Below are experts of layer 4 (counted from 0) of a mixture-of-experts language model. Rows are named router (the router's row for the expert), gate (a neuron's input weights, with its number), up (a neuron's input weights, with its number), down (a neuron's output weights, with its number) and show model dimensions 0-223. Each number is 50 + 15 x the weight over its row's rms, rounded and kept within 0 to 99.
After each expert's rows: a language model's description of what the expert responds to. This comes from a sample of Wikipedia text that the model never trained on.

# expert 50
router:56 43 74 52 56 21 48 46 28 69 42 73 27 39 42 50 30 45 15 54 81 63 47 85 68 33 54 33 54 65 43 38 68 56 51 75 48 44 22 67 40 50 50 25 54 60 57 42 41 56 49 40 58 50 79 50 62 38 44 51 62 63 52 56 61 49 41 54 46 41 65 47 69 53 74 74 48 67 39 35 63 63 63 66 46 43 53 58 60 70 55 33 25 47 49 63 26 61 79 77 49 55 33 55 51 68 40 22 29 52 57 47 72 54 63 71 61 48 48 50 49 67 46 69 66 47 49 43 24 64 40 63 50 61 73 18 68 49 72 63 40 48 76 16 67 39 78 39 41 46 46 54 54 45 68 43 59 65 89 46 43 86 45 84 15 70 59 47 51 58 58 38 73 57 37 55 56 27 68 50 47 65 49 65 68 26 41 37 51 45 53 45 39 74 36 52 48 47 40 28 57 57 74 40 30 75 67 48 72 53 26 66 42 51 69 70 62 50 36 64 17 50 51 41
gate4:60 28 38 49 53 46 34 75 66 54 60 62 69 31 43 18 71 63 54 43 35 56 52 57 64 32 53 64 43 24 75 36 35 48 60 45 42 72 54 44 49 65 37 29 37 57 48 69 40 60 30 64 48 62 64 43 56 27 32 74 59 47 86 55 45 35 37 67 46 31 48 52 40 60 51 46 82 95 38 24 46 38 60 50 51 49 60 29 58 54 62 43 59 63 42 46 30 49 59 65 53 56 47 17 48 41 47 46 48 27 43 30 25 54 78 52 70 69 50 38 38 75 65 33 40 63 52 47 53 38 34 38 60 58 47 44 62 67 54 31 24 43 43 30 86 57 65 54 49 60 71 61 65 71 45 32 29 26 33 50 35 77 67 17 46 56 36 42 75 51 70 49 38 34 44 33 54 54 59 47 17 48 18 53 61 41 39 65 11 52 08 72 56 49 58 33 66 50 45 47 76 47 59 45 81 62 56 51 50 61 66 51 76 57 67 54 60 55 45 31 55 64 60 38
up4:66 47 40 87 45 48 43 70 60 53 62 46 63 49 48 39 64 67 49 42 47 50 70 50 73 44 57 51 50 45 55 48 11 52 53 33 38 69 50 64 84 54 43 16 37 51 59 76 48 28 31 53 62 42 65 64 64 42 45 47 49 66 76 26 58 46 35 52 48 38 73 50 30 39 33 42 55 75 79 30 28 35 53 38 56 70 36 18 46 57 70 58 48 69 51 43 47 48 52 76 65 63 55 19 45 38 54 46 47 22 39 33 34 62 71 48 43 69 62 27 34 64 42 56 24 67 52 50 56 57 40 37 58 41 38 59 57 82 66 35 37 39 40 32 77 78 55 69 53 34 64 65 62 61 44 47 64 39 16 52 46 44 75 01 44 66 54 41 64 36 55 80 16 42 47 38 62 45 47 53 33 56 36 54 64 37 46 67 15 67 14 50 47 55 55 38 65 41 48 42 65 46 65 40 69 40 58 59 54 68 54 46 66 42 82 36 46 47 69 67 70 55 62 62
down4:35 33 65 60 37 67 44 40 49 62 71 23 34 86 51 60 27 38 57 39 47 63 69 42 59 38 59 44 71 71 69 52 54 49 28 34 65 53 28 29 53 51 43 23 28 56 65 71 35 23 25 44 79 23 61 52 56 51 60 20 49 59 45 43 68 41 27 46 56 87 31 38 55 31 38 49 37 78 48 59 55 46 45 38 57 65 39 71 38 43 70 36 75 48 31 37 30 67 78 53 47 67 46 63 53 58 50 51 72 60 54 46 70 17 48 65 48 60 40 47 17 48 30 63 54 59 48 75 51 88 38 71 82 56 48 74 65 54 63 52 52 42 42 67 62 51 73 55 48 37 26 84 57 44 69 74 67 56 56 42 67 37 48 29 54 36 44 34 48 60 35 36 42 65 69 71 39 62 48 71 58 62 41 60 63 48 59 57 49 51 49 46 63 29 48 52 49 23 63 45 58 63 29 63 65 70 79 62 26 40 82 49 47 61 48 66 43 65 41 50 57 69 57 57
Description: En dashes in date, year and score ranges like 1791–1868, plus U in U.S., N in NRHP, dollar signs, slashes.

# expert 47
router:44 45 70 47 54 18 69 59 58 51 68 53 36 64 79 57 87 52 69 28 44 30 64 40 55 56 44 41 40 47 36 65 39 38 39 63 38 37 53 57 28 58 50 73 71 46 47 62 65 35 73 12 59 50 67 44 25 48 46 24 66 37 54 53 21 73 41 45 69 70 60 51 10 58 36 32 31 67 61 55 37 74 60 29 71 57 31 63 41 53 65 64 70 52 49 64 51 43 32 52 27 50 47 67 75 50 36 49 42 45 43 31 75 51 50 28 20 59 56 58 44 55 65 44 36 28 59 50 22 31 45 36 72 27 15 32 46 46 77 82 27 38 56 43 48 45 25 66 40 32 37 44 38 41 31 40 63 37 40 56 66 48 64 52 19 44 45 52 74 49 31 54 25 66 31 58 54 62 50 54 52 49 42 37 65 43 56 35 59 47 44 20 53 68 57 50 49 15 64 29 53 47 31 37 51 45 36 49 51 45 61 70 54 25 73 35 43 67 52 45 24 32 44 43
gate2:45 49 49 57 38 34 31 57 56 51 67 35 53 23 55 42 57 45 43 52 35 39 44 44 49 55 65 60 54 58 15 63 43 35 66 42 58 63 34 29 40 65 29 37 26 46 59 57 51 40 57 51 37 40 11 36 58 25 58 67 49 55 50 59 31 60 41 48 41 56 48 71 34 72 37 46 57 76 67 55 53 44 47 38 29 42 63 57 68 38 32 44 47 61 71 63 53 73 47 53 44 48 65 40 44 54 25 73 51 47 51 30 27 26 64 34 74 55 46 58 49 37 28 72 59 89 73 20 46 57 32 52 55 33 44 29 54 76 27 42 73 63 76 72 33 80 51 38 68 11 58 40 44 40 67 82 53 27 47 52 57 45 44 58 53 57 47 69 33 13 20 66 39 60 43 39 54 69 19 54 33 58 22 51 51 26 27 57 30 65 50 47 48 49 30 22 63 40 19 56 41 75 42 47 48 68 56 49 69 46 70 60 58 39 71 64 55 34 18 41 44 59 53 33
up2:60 58 57 63 61 58 37 42 67 49 51 41 18 52 58 49 49 35 37 70 24 34 59 33 69 47 37 60 62 58 06 52 44 39 43 28 76 51 34 55 54 53 35 52 54 32 36 43 52 45 43 41 05 57 25 43 40 52 79 46 31 64 44 49 60 54 58 44 43 56 36 62 60 30 29 44 23 60 59 59 63 71 58 38 52 69 46 54 35 45 26 55 48 48 30 67 51 58 35 26 50 36 39 53 56 35 29 55 36 67 61 07 32 52 59 64 68 66 38 61 30 31 46 31 79 74 65 35 52 47 49 66 57 34 41 50 38 41 31 38 62 61 73 63 26 61 27 39 57 39 31 48 44 29 82 48 73 34 11 57 51 53 52 50 92 57 59 62 59 34 19 66 48 64 58 43 59 51 41 58 52 30 39 30 56 35 41 48 54 56 49 55 28 39 29 28 46 38 30 66 59 53 58 38 16 66 45 28 45 68 47 57 72 55 55 54 58 31 20 29 46 19 62 50
down2:63 18 37 49 40 19 46 31 40 57 73 56 47 33 63 58 59 76 54 58 42 57 49 57 41 50 49 48 45 66 43 28 52 44 58 45 34 71 01 27 67 33 64 62 31 45 65 45 53 86 53 63 21 43 79 38 54 43 80 78 53 44 76 29 27 74 65 38 57 43 45 68 69 57 31 61 83 59 46 54 31 48 75 58 65 28 49 87 42 55 48 49 60 50 55 25 52 68 18 42 51 73 60 28 46 60 36 39 37 40 51 63 85 70 26 47 78 44 37 50 30 59 67 73 63 39 69 64 39 32 45 54 56 69 40 46 33 31 42 36 48 28 40 12 49 62 45 33 78 47 50 50 58 35 62 52 44 80 41 23 58 61 74 42 49 32 63 43 25 42 52 59 45 59 32 70 41 54 52 53 50 53 52 17 69 53 40 38 70 52 50 36 24 50 47 30 58 56 50 60 48 52 53 56 36 46 53 46 44 57 52 76 55 50 35 43 67 37 55 42 46 50 59 45
Description: Consonant clusters inside or at word starts, chiefly th (together, 13th, whether-like) and w, ch, nd, mb (worldwide, Lamb).

# expert 57
router:42 21 84 61 39 54 77 71 50 53 60 39 60 64 52 49 81 75 29 44 49 59 31 56 58 41 26 74 57 43 62 17 43 56 52 62 16 45 55 57 43 70 58 47 39 42 37 65 42 22 41 58 78 51 41 46 60 54 44 49 74 39 43 53 65 69 61 49 67 44 50 35 43 35 69 62 34 39 66 60 55 60 45 55 58 80 53 42 38 63 46 61 27 27 30 37 53 55 47 62 60 51 52 35 21 42 50 33 45 48 67 54 68 58 52 62 64 48 30 59 55 56 19 60 23 51 41 38 35 52 53 21 85 64 60 46 51 52 76 60 29 63 23 36 59 35 45 75 50 32 65 28 58 15 70 42 53 71 34 43 64 31 39 63 66 65 69 35 63 63 59 56 18 63 55 37 50 48 36 54 67 62 42 62 36 30 47 47 44 61 48 42 25 64 24 65 85 51 62 60 49 54 48 78 40 65 48 44 55 51 63 53 68 33 65 50 72 43 61 30 19 77 68 85
gate0:34 44 39 54 42 78 76 49 74 21 27 82 52 42 56 28 47 55 33 71 54 69 43 58 48 40 79 46 48 56 33 60 47 45 31 47 37 53 37 45 69 56 49 45 47 37 49 57 48 57 28 50 44 63 26 57 66 62 37 46 46 83 15 41 19 52 28 24 46 46 41 52 38 52 47 19 47 42 48 38 50 55 47 23 21 65 49 61 71 66 61 86 65 39 81 60 59 43 55 61 24 23 50 54 48 50 57 31 35 77 43 57 43 49 53 50 44 60 77 39 50 38 50 41 55 52 33 66 13 52 75 45 23 41 39 61 58 64 41 40 54 69 57 37 68 38 76 50 55 46 48 53 55 54 61 46 51 47 68 23 59 62 63 44 50 26 73 30 28 57 34 60 71 37 59 36 46 49 29 32 68 66 24 58 68 50 57 16 64 63 69 20 48 46 45 58 53 42 71 69 69 55 73 35 61 39 35 74 53 21 49 33 49 79 52 57 53 72 37 31 68 45 34 40
up0:38 35 38 58 46 63 68 47 77 65 70 63 51 30 50 39 37 77 36 73 40 46 24 32 46 63 52 51 85 39 34 46 55 54 44 52 25 39 58 38 46 54 53 49 61 19 36 44 55 31 44 44 57 68 46 63 77 73 55 58 35 65 35 32 30 74 29 26 71 24 47 24 44 44 71 44 61 47 36 38 76 44 47 57 59 54 46 75 86 61 43 75 46 43 75 51 82 43 74 49 43 32 50 41 16 77 73 31 53 61 50 52 17 52 55 48 44 42 76 57 37 36 62 60 54 59 50 29 50 33 76 23 49 61 41 67 53 49 59 49 69 47 59 52 58 36 53 66 49 59 53 51 46 21 45 54 47 43 43 27 39 36 33 56 58 45 68 55 54 40 61 56 47 29 38 31 34 42 51 41 86 42 40 53 38 75 49 31 44 66 59 24 46 66 53 63 58 57 21 66 49 49 34 62 65 15 30 75 34 44 64 45 80 63 41 54 44 68 47 22 62 23 47 73
down0:54 62 47 55 44 29 42 56 37 26 59 30 32 69 42 61 50 34 28 67 63 55 49 53 65 40 41 44 56 34 44 41 33 79 35 46 70 71 57 73 62 50 39 57 59 36 61 36 52 39 15 34 36 45 49 67 68 39 49 32 17 42 17 41 61 72 69 71 42 69 35 41 62 51 33 34 62 68 57 30 72 77 40 43 32 28 27 35 47 51 38 58 52 33 61 58 59 21 61 65 37 52 53 56 69 79 26 58 60 67 60 44 37 47 42 37 63 72 23 49 38 94 54 60 45 49 59 36 37 56 46 28 73 38 47 64 43 81 24 83 62 46 63 40 60 67 65 40 51 59 61 37 57 68 76 46 46 35 51 41 39 34 56 65 30 56 54 65 70 29 47 60 41 57 36 75 81 69 64 60 54 64 49 70 42 56 46 41 61 55 82 74 66 79 57 27 68 34 52 64 59 55 57 75 39 74 73 51 58 49 54 74 63 68 54 37 60 44 31 44 42 55 61 41
Description: Initial capitals after colons in taxonomy and infobox lists, such as E in Eudicots, Eubacteriales, or in Chordata, and coordinates.

# expert 40
router:51 24 43 55 45 57 44 70 44 53 55 63 58 40 99 63 48 58 54 13 67 55 44 55 37 39 58 24 51 51 57 65 52 47 29 52 41 81 26 34 59 69 46 41 42 56 53 73 28 49 51 72 55 49 56 44 44 58 68 48 47 20 54 53 33 55 36 41 61 56 81 43 22 45 42 56 57 76 37 43 49 61 29 41 67 67 50 60 59 42 10 20 77 45 53 68 33 12 43 53 51 20 54 45 75 60 46 54 41 52 45 40 64 51 33 50 64 34 54 59 46 44 29 52 41 45 90 80 48 45 36 42 75 36 56 63 71 75 36 64 48 66 82 11 56 57 38 35 49 46 69 63 54 70 45 54 54 46 73 41 64 32 21 06 66 38 51 66 36 18 29 69 62 42 56 62 71 53 47 38 34 36 56 55 54 65 56 57 41 74 45 51 44 55 41 35 56 33 52 43 41 42 77 38 74 49 42 57 59 50 35 73 53 43 49 68 40 46 53 58 52 32 37 56
gate0:70 62 50 54 55 65 34 92 61 55 62 49 49 45 39 30 94 80 81 38 62 49 24 65 46 48 52 47 53 45 74 46 34 38 31 71 36 62 51 69 54 49 71 40 54 65 31 47 53 71 61 31 68 58 43 57 79 52 50 43 44 49 64 59 54 63 69 20 47 50 60 58 57 55 15 46 30 70 47 41 44 38 65 65 64 67 46 27 73 16 68 48 51 48 52 22 75 41 61 67 68 61 58 60 38 55 46 41 50 34 31 38 52 55 71 26 52 64 63 45 28 25 41 43 68 60 47 61 54 30 34 53 31 26 42 39 50 55 45 66 24 47 50 44 58 43 46 40 59 44 46 31 23 60 51 51 29 48 58 84 46 43 41 64 35 57 15 71 51 58 46 77 59 46 76 54 17 47 83 54 55 67 66 45 65 51 40 33 72 41 40 62 30 32 45 48 01 54 67 34 49 56 25 51 52 45 41 42 40 57 47 61 69 55 31 69 48 64 40 26 49 46 44 59
up0:60 34 34 62 57 39 55 86 41 58 78 22 75 54 39 19 90 71 65 33 53 19 33 66 60 55 54 60 52 34 58 50 41 42 57 71 43 65 39 78 77 39 58 78 45 39 42 54 61 47 59 37 37 41 42 61 67 61 54 70 47 44 68 39 60 76 59 34 37 52 76 47 49 44 21 33 35 74 50 42 43 65 64 63 70 66 73 51 70 22 60 51 30 65 56 37 73 62 55 75 52 27 33 50 48 45 39 48 37 38 41 61 49 32 79 26 34 39 62 19 46 45 42 43 42 50 18 48 40 40 41 34 56 43 26 49 61 41 39 58 36 60 46 47 57 43 34 49 63 39 58 29 41 65 47 44 39 57 59 62 38 48 31 56 67 69 17 46 60 30 62 60 47 24 50 33 34 33 76 61 57 64 72 58 74 45 25 23 60 41 55 99 43 34 62 45 29 52 64 41 32 55 29 55 48 56 57 54 45 40 45 34 69 71 37 53 44 67 45 38 43 46 43 65
down0:50 44 66 46 44 46 26 59 69 75 48 52 30 40 28 67 73 48 60 44 62 71 67 82 46 54 45 37 33 90 45 49 66 36 60 51 62 52 62 42 42 69 32 68 38 50 92 38 67 38 41 51 70 52 36 49 67 61 80 35 89 87 51 48 56 75 37 61 45 86 52 50 49 44 27 54 24 44 63 58 53 49 55 23 53 22 50 43 59 37 59 59 29 44 36 74 64 39 35 59 72 49 54 46 79 43 48 80 50 24 33 44 40 39 59 50 66 62 55 39 59 51 27 56 55 47 53 43 37 37 46 35 58 55 41 45 62 49 47 57 57 61 46 77 73 58 45 55 17 61 25 37 26 43 52 42 41 74 47 41 54 42 38 34 50 61 42 24 32 69 39 39 18 53 35 47 44 64 37 32 44 79 77 34 49 44 43 40 61 63 52 60 53 35 78 77 42 62 63 37 65 58 56 24 69 73 63 69 56 43 47 52 80 43 30 60 54 40 37 33 60 47 30 36
Description: Commas, colons and closing parentheses in dates and lists, plus the final n of particles like von and den.

# expert 54
router:62 24 18 42 64 46 69 68 77 48 56 69 47 38 59 36 41 52 38 53 63 37 62 52 54 35 58 38 67 71 70 46 64 69 37 39 44 49 27 61 60 56 73 56 54 26 75 67 71 56 53 51 64 19 50 37 45 56 87 74 60 44 58 68 48 42 68 38 43 37 45 31 21 54 58 43 35 62 63 52 66 65 46 41 65 58 13 28 52 69 45 36 61 55 60 55 30 49 45 69 58 47 37 61 40 65 77 80 33 30 51 53 35 56 94 58 85 68 36 67 57 28 74 60 61 31 40 64 37 65 22 49 24 25 50 26 54 40 43 37 55 87 34 30 59 22 66 77 23 63 53 66 51 33 20 57 64 58 56 33 50 74 49 64 39 64 67 58 58 37 42 56 54 68 35 44 38 57 76 57 49 33 53 63 37 47 50 30 61 41 47 45 66 40 36 53 58 36 28 55 62 63 58 36 28 71 45 55 45 37 41 47 47 36 55 50 59 63 43 59 71 54 35 55
gate2:55 49 60 48 48 49 51 62 46 43 50 54 32 53 71 62 54 25 40 39 46 60 38 63 59 43 31 49 61 67 49 42 48 39 73 43 51 38 52 45 47 55 69 59 25 51 40 61 66 36 25 44 20 31 68 45 65 36 62 26 23 51 31 30 53 44 50 33 68 66 73 53 26 47 44 65 30 55 50 60 51 60 29 61 42 36 39 40 31 83 75 55 54 35 77 79 45 53 21 46 51 35 35 62 37 43 40 55 35 45 77 49 37 58 36 54 67 33 44 49 51 58 26 59 24 44 61 61 61 57 72 34 43 76 32 28 41 68 45 48 84 53 46 65 37 49 48 47 57 51 36 65 48 62 58 27 49 43 63 37 67 85 36 82 56 55 93 71 69 23 38 41 49 42 50 56 34 55 75 50 79 47 49 53 42 12 53 72 70 59 94 37 71 34 42 48 63 30 15 44 16 43 38 58 42 37 55 45 60 38 47 42 46 24 62 54 41 51 67 56 52 62 37 78
up2:59 66 54 49 76 37 32 50 51 64 69 48 62 40 48 66 54 33 62 14 46 52 40 61 78 27 25 67 40 58 69 58 49 41 62 50 50 53 45 75 43 43 73 70 25 52 57 69 56 17 25 50 46 32 35 51 63 51 41 23 04 44 27 26 51 60 28 44 65 69 64 75 37 54 45 53 34 62 47 51 42 40 33 64 42 49 45 47 46 62 73 38 45 36 37 49 34 65 39 49 60 43 42 72 31 64 29 38 27 47 76 61 38 54 49 54 71 21 44 46 61 59 13 47 39 43 57 63 55 54 57 24 28 71 51 36 57 68 56 38 55 34 59 55 43 64 32 47 59 47 28 52 47 60 62 34 39 56 80 58 67 74 41 80 55 55 72 62 49 29 54 42 46 33 67 50 38 63 69 62 58 77 31 73 70 21 40 47 59 56 72 44 39 28 51 38 81 50 42 44 25 54 40 44 39 16 74 50 54 45 53 44 44 20 48 68 25 57 50 76 59 62 38 72
down2:47 27 56 52 18 34 53 44 53 34 46 57 15 38 62 58 41 58 63 48 51 40 50 24 43 16 34 40 75 63 75 89 57 55 54 34 38 60 61 74 54 44 56 51 53 30 36 54 39 44 36 46 56 35 35 56 37 57 46 45 62 35 66 56 68 45 61 17 45 25 33 49 43 72 12 40 62 67 26 57 11 62 51 69 44 71 55 47 31 91 42 62 53 44 44 55 44 36 46 69 53 52 41 40 32 51 47 57 39 64 54 17 52 64 72 47 49 81 58 57 50 48 40 42 63 67 32 51 51 69 45 33 47 11 68 15 52 39 50 45 39 72 60 31 62 21 47 48 31 38 61 38 45 42 76 25 82 35 63 48 36 27 40 38 54 59 59 50 56 61 49 67 67 83 60 33 73 65 49 30 69 44 69 46 67 47 42 23 53 51 43 50 71 39 40 50 45 39 64 47 65 75 53 83 53 56 52 48 62 42 62 43 55 48 58 66 32 59 32 41 35 34 62 67
Description: Apostrophes in possessives and contractions like Milan's, they're, I've, plus opening double quotes around titles and quoted phrases.

# expert 17
router:58 46 49 57 65 65 66 75 59 58 52 47 55 66 66 60 54 50 83 55 29 67 62 55 28 62 46 46 70 51 35 75 48 74 78 52 46 34 39 34 65 33 52 33 36 77 40 50 38 76 65 62 46 44 65 88 77 49 63 77 46 38 66 45 18 37 24 54 69 52 61 32 52 49 30 67 55 66 43 49 55 43 56 86 59 61 60 65 55 42 37 47 52 72 34 60 50 62 34 54 52 54 61 45 21 64 44 21 27 34 49 69 47 57 25 27 20 50 47 41 55 64 44 67 56 52 53 46 44 69 39 46 48 49 39 39 85 51 31 55 66 46 24 54 68 25 75 62 66 75 55 67 32 51 72 13 34 48 42 25 45 74 63 32 49 56 51 43 38 35 46 33 71 61 49 47 62 47 46 40 52 47 45 48 34 63 45 49 73 45 66 65 55 49 97 34 37 28 40 50 37 27 64 42 64 61 55 50 50 66 36 45 40 16 53 32 43 63 46 66 35 58 19 62
gate4:75 71 29 41 48 56 42 59 42 24 40 36 55 52 60 68 70 47 63 26 53 53 92 45 56 59 52 57 53 47 26 49 53 34 47 61 69 56 52 33 35 58 53 56 30 43 67 53 62 55 65 47 50 40 63 48 45 63 46 97 62 56 35 66 51 48 56 50 28 56 65 41 34 52 24 49 69 24 35 46 74 65 25 67 60 63 68 31 71 43 68 32 51 55 40 34 28 44 56 40 51 47 37 57 63 37 56 91 47 56 24 63 65 51 65 67 51 52 34 86 55 35 27 52 38 56 17 77 61 59 48 63 56 54 78 40 44 51 67 19 36 38 30 36 71 44 37 45 48 48 65 78 48 73 54 14 34 41 35 52 39 29 56 46 46 56 58 51 64 69 66 49 53 48 62 84 18 44 23 47 61 67 35 62 42 38 57 46 50 45 84 59 27 27 36 57 34 52 78 54 28 53 52 69 68 43 53 46 66 48 25 25 71 59 54 67 43 48 67 44 50 51 32 47
up4:57 61 45 33 54 41 23 45 51 27 72 55 44 20 70 83 58 44 56 47 44 52 54 59 66 41 57 36 44 50 56 44 69 43 36 36 57 43 29 52 44 46 64 61 48 03 40 63 39 53 43 33 42 52 76 38 55 29 34 63 29 69 10 71 46 73 59 49 43 45 67 53 53 48 32 36 29 43 33 64 52 54 13 51 26 36 77 67 66 46 49 43 31 67 55 71 58 53 41 63 76 52 47 48 57 43 76 77 74 49 13 51 46 21 43 58 30 46 11 62 56 49 12 28 59 53 43 55 59 50 44 45 55 66 75 55 50 64 53 53 31 50 58 60 70 44 42 78 39 45 61 72 61 57 75 41 39 58 43 73 59 15 46 54 64 67 71 48 50 46 73 31 44 41 59 53 44 50 26 46 78 60 44 68 51 46 44 37 58 48 67 56 26 46 46 54 27 31 37 72 66 40 30 37 66 43 56 55 33 31 32 84 60 61 35 62 59 44 36 61 51 57 30 39
down4:66 44 57 47 61 20 68 25 49 54 43 72 27 66 50 42 36 44 77 50 35 57 52 53 32 57 32 47 45 74 57 53 59 30 41 45 79 69 72 69 54 14 49 54 41 53 54 60 52 82 47 60 41 33 65 51 43 30 33 29 69 29 43 50 49 50 25 44 60 34 48 69 53 35 38 45 31 44 62 36 28 44 10 51 81 32 41 47 57 27 73 69 50 53 73 37 79 81 12 46 54 35 61 41 75 44 31 18 21 59 48 57 36 31 29 45 29 66 51 63 53 53 46 53 26 52 47 37 33 58 36 27 47 71 32 43 43 41 47 45 66 52 66 67 17 35 54 31 45 48 23 22 36 16 61 54 43 75 74 49 76 59 61 57 69 55 51 52 44 51 61 55 64 31 29 42 39 50 59 70 48 44 34 53 54 48 59 51 60 60 63 59 52 51 53 72 60 71 68 74 68 55 44 63 62 58 64 57 56 73 58 49 61 36 27 47 51 66 43 48 72 69 57 45
Description: Coordinating words joining list items or clauses, mostly and, also or, but, &, commas and semicolons, e.g. historian of mathematics, and.

# expert 42
router:48 35 40 47 57 26 48 47 71 45 53 64 45 52 50 55 49 55 50 51 57 39 71 68 55 35 35 36 61 49 31 81 48 57 41 53 33 28 23 29 38 24 45 25 49 84 51 58 50 50 69 68 66 55 48 65 51 60 68 79 36 52 43 44 08 61 65 37 32 58 52 53 34 31 45 75 48 74 23 35 42 56 63 48 25 46 71 72 47 41 42 44 57 40 36 87 34 53 39 55 64 24 67 38 45 62 49 55 39 15 44 50 65 86 48 49 38 56 62 43 45 49 24 66 67 59 59 34 46 46 60 38 43 56 32 49 72 48 37 43 34 29 53 38 61 51 65 33 76 54 57 52 62 42 67 24 53 62 68 17 55 47 13 56 72 42 42 43 53 39 55 36 61 57 51 35 56 30 37 54 17 39 42 75 08 58 56 66 40 22 31 48 59 40 71 55 38 36 35 29 15 61 57 35 47 82 49 57 61 57 34 41 51 25 43 73 34 60 62 46 72 42 38 49
gate4:63 37 67 36 38 64 65 58 59 31 54 41 37 30 71 63 68 43 43 84 77 62 33 40 58 30 69 46 77 38 55 45 55 78 35 25 41 60 78 34 48 45 54 81 28 50 42 31 51 37 55 45 48 26 52 63 50 66 83 35 69 75 36 59 49 27 62 34 32 17 61 61 52 45 47 51 51 47 28 59 47 59 29 38 47 42 61 72 55 46 43 68 48 64 51 31 45 63 62 42 39 47 46 42 40 71 54 66 72 75 57 54 33 35 33 24 45 11 14 47 38 47 52 23 63 51 59 53 63 54 28 33 37 45 62 47 21 35 45 52 48 51 32 35 44 47 38 80 44 53 48 39 58 52 71 58 56 68 68 10 53 36 84 66 46 36 74 57 20 52 51 31 52 42 72 30 48 61 58 40 53 39 29 52 74 61 57 56 44 41 51 39 25 63 61 53 52 39 37 50 49 26 34 35 58 60 35 59 69 15 77 59 27 39 59 52 60 46 57 70 35 51 52 48
up4:30 35 52 50 30 44 38 32 64 68 79 47 23 37 58 53 63 45 80 52 78 62 42 40 56 66 37 61 50 56 48 69 31 47 45 11 63 57 48 27 75 42 31 33 51 33 20 45 43 28 57 40 50 47 67 40 49 62 49 38 48 41 47 72 75 48 35 38 43 39 34 54 59 32 28 56 59 53 16 38 53 29 37 62 69 60 70 41 68 54 14 81 60 30 55 30 53 51 42 48 45 36 48 46 58 86 28 55 59 62 42 46 47 58 21 49 62 54 62 75 54 27 57 49 41 46 87 50 50 25 66 32 56 52 31 36 04 24 69 57 27 54 37 22 54 50 33 55 58 53 49 42 44 47 56 71 62 52 54 56 45 16 58 66 42 53 77 25 37 34 69 36 74 42 71 50 37 36 34 55 46 62 49 29 62 44 51 52 30 42 51 43 25 74 37 49 52 38 42 58 42 55 46 77 57 69 48 57 65 63 58 71 55 15 57 38 67 46 29 59 49 53 43 61
down4:59 40 54 26 53 65 63 46 45 40 48 50 64 64 48 56 45 54 44 22 70 34 48 45 49 08 18 85 66 67 00 48 37 31 28 68 63 45 57 42 38 29 82 78 58 75 42 74 37 49 41 42 78 61 56 39 41 36 40 69 52 47 57 35 55 70 62 25 49 54 60 63 53 64 60 68 37 44 29 65 51 55 47 53 42 45 53 64 49 19 64 39 33 56 57 48 36 58 58 58 41 57 33 35 51 63 41 32 40 29 42 25 45 57 65 52 54 54 44 54 62 74 62 25 63 64 29 55 56 31 48 88 47 46 60 63 26 49 59 45 55 61 27 44 41 86 42 35 65 16 61 57 64 60 64 34 53 54 47 46 99 56 65 40 32 52 41 52 49 57 56 47 47 70 60 50 44 21 59 55 75 56 77 58 55 54 43 45 53 28 63 36 49 59 41 56 86 67 38 42 55 34 16 67 48 38 45 65 24 50 45 51 57 42 35 60 58 54 67 38 43 40 61 65
Description: Commas inside sentences and lists, plus semicolons and connectives like and, which, while, where, but that join clauses.

# expert 61
router:29 43 48 46 54 35 78 32 48 57 51 46 42 27 38 43 35 36 72 36 65 52 50 47 41 35 40 39 59 24 50 39 79 44 49 81 62 71 37 22 39 58 29 57 56 47 44 38 46 63 52 77 56 59 39 53 75 58 26 28 67 61 80 48 19 67 55 42 66 67 40 60 59 40 79 52 28 63 50 60 57 80 42 63 46 57 68 73 16 55 75 56 39 61 33 28 55 26 17 63 66 41 50 51 47 29 44 31 48 36 73 59 80 47 52 45 38 38 17 63 27 61 67 61 49 38 39 52 56 55 34 38 54 63 24 43 35 55 60 72 73 29 24 66 59 48 26 36 55 38 45 29 29 31 75 65 67 41 54 83 40 67 62 29 56 62 53 74 68 42 57 41 20 57 57 85 48 45 52 33 67 35 56 51 55 59 49 45 29 57 55 38 15 74 50 39 44 52 64 32 59 58 42 52 51 40 35 40 43 57 45 59 63 61 54 30 42 68 44 60 42 33 47 51
gate3:66 47 62 65 58 43 74 45 48 32 77 67 33 47 30 43 28 50 41 66 55 51 43 64 64 61 12 43 40 79 66 62 50 50 64 48 54 54 59 55 51 63 51 43 63 10 58 57 80 49 41 32 45 33 35 20 61 62 46 70 42 80 50 56 56 66 47 39 58 41 01 57 60 41 41 40 22 45 40 76 39 48 67 43 44 70 38 36 37 60 55 57 35 85 40 57 55 48 61 63 72 61 42 45 53 53 44 50 56 79 42 62 50 41 44 69 23 61 50 41 44 44 29 84 49 56 54 62 59 61 47 35 46 57 56 52 51 58 53 62 52 17 34 24 35 43 63 64 67 37 34 69 36 48 60 68 65 65 54 78 50 47 52 53 55 39 58 48 43 50 68 47 30 58 39 40 51 58 20 57 74 64 65 82 42 55 53 70 73 38 74 88 85 61 37 62 18 55 20 50 73 52 40 39 60 64 69 69 44 40 57 62 39 54 54 60 60 12 54 63 71 35 54 60
up3:85 32 56 79 38 46 64 52 42 19 62 65 40 24 50 73 42 52 61 53 58 78 40 36 60 60 39 35 75 70 54 39 32 34 56 49 19 62 40 44 59 44 72 69 25 48 42 40 70 18 39 57 66 43 35 42 45 57 35 59 51 77 58 24 54 62 52 28 65 50 52 58 31 19 63 56 48 71 62 53 39 59 44 47 59 65 00 44 45 28 54 52 48 80 52 22 50 51 42 77 65 44 60 65 70 59 50 50 22 54 25 51 51 36 42 43 41 56 62 52 27 36 55 66 61 56 65 61 63 64 71 00 63 72 59 45 34 56 36 44 62 48 38 48 37 56 72 60 47 53 22 62 49 65 74 55 46 48 71 41 28 58 53 59 46 44 58 70 63 44 75 49 52 40 28 44 62 59 44 60 47 56 66 56 60 63 60 47 63 73 63 66 76 57 70 42 30 55 26 46 81 59 39 30 48 58 40 52 67 55 64 67 43 48 54 73 34 29 67 40 45 48 49 48
down3:72 39 41 72 58 50 26 44 54 31 70 39 70 42 34 49 33 42 30 62 42 57 44 59 45 48 47 66 27 34 42 54 76 50 51 49 54 76 38 43 50 26 31 80 44 64 44 51 35 50 52 19 69 37 29 42 49 58 60 61 49 53 70 36 56 50 76 27 27 83 48 26 46 70 63 36 68 47 39 53 66 50 53 11 66 45 62 57 44 29 67 41 30 34 57 50 34 43 25 53 46 71 51 46 59 68 43 38 41 25 45 66 66 43 27 51 52 58 56 47 45 52 31 61 33 46 38 32 63 52 60 67 32 34 67 54 60 46 64 58 41 51 52 55 69 19 57 40 38 82 42 41 61 35 34 60 58 65 44 68 72 57 45 39 71 25 66 45 66 40 41 56 54 73 38 30 46 31 64 51 42 41 62 48 68 71 67 26 32 09 52 51 44 31 34 54 71 65 62 78 39 33 41 54 45 74 48 25 30 72 25 38 93 59 49 58 56 74 70 37 39 51 54 81
Description: Word-ending pieces like ck, low, ow, ell, ock, lock completing names and words (Crack, Beck, Telluride, black, Brockagh).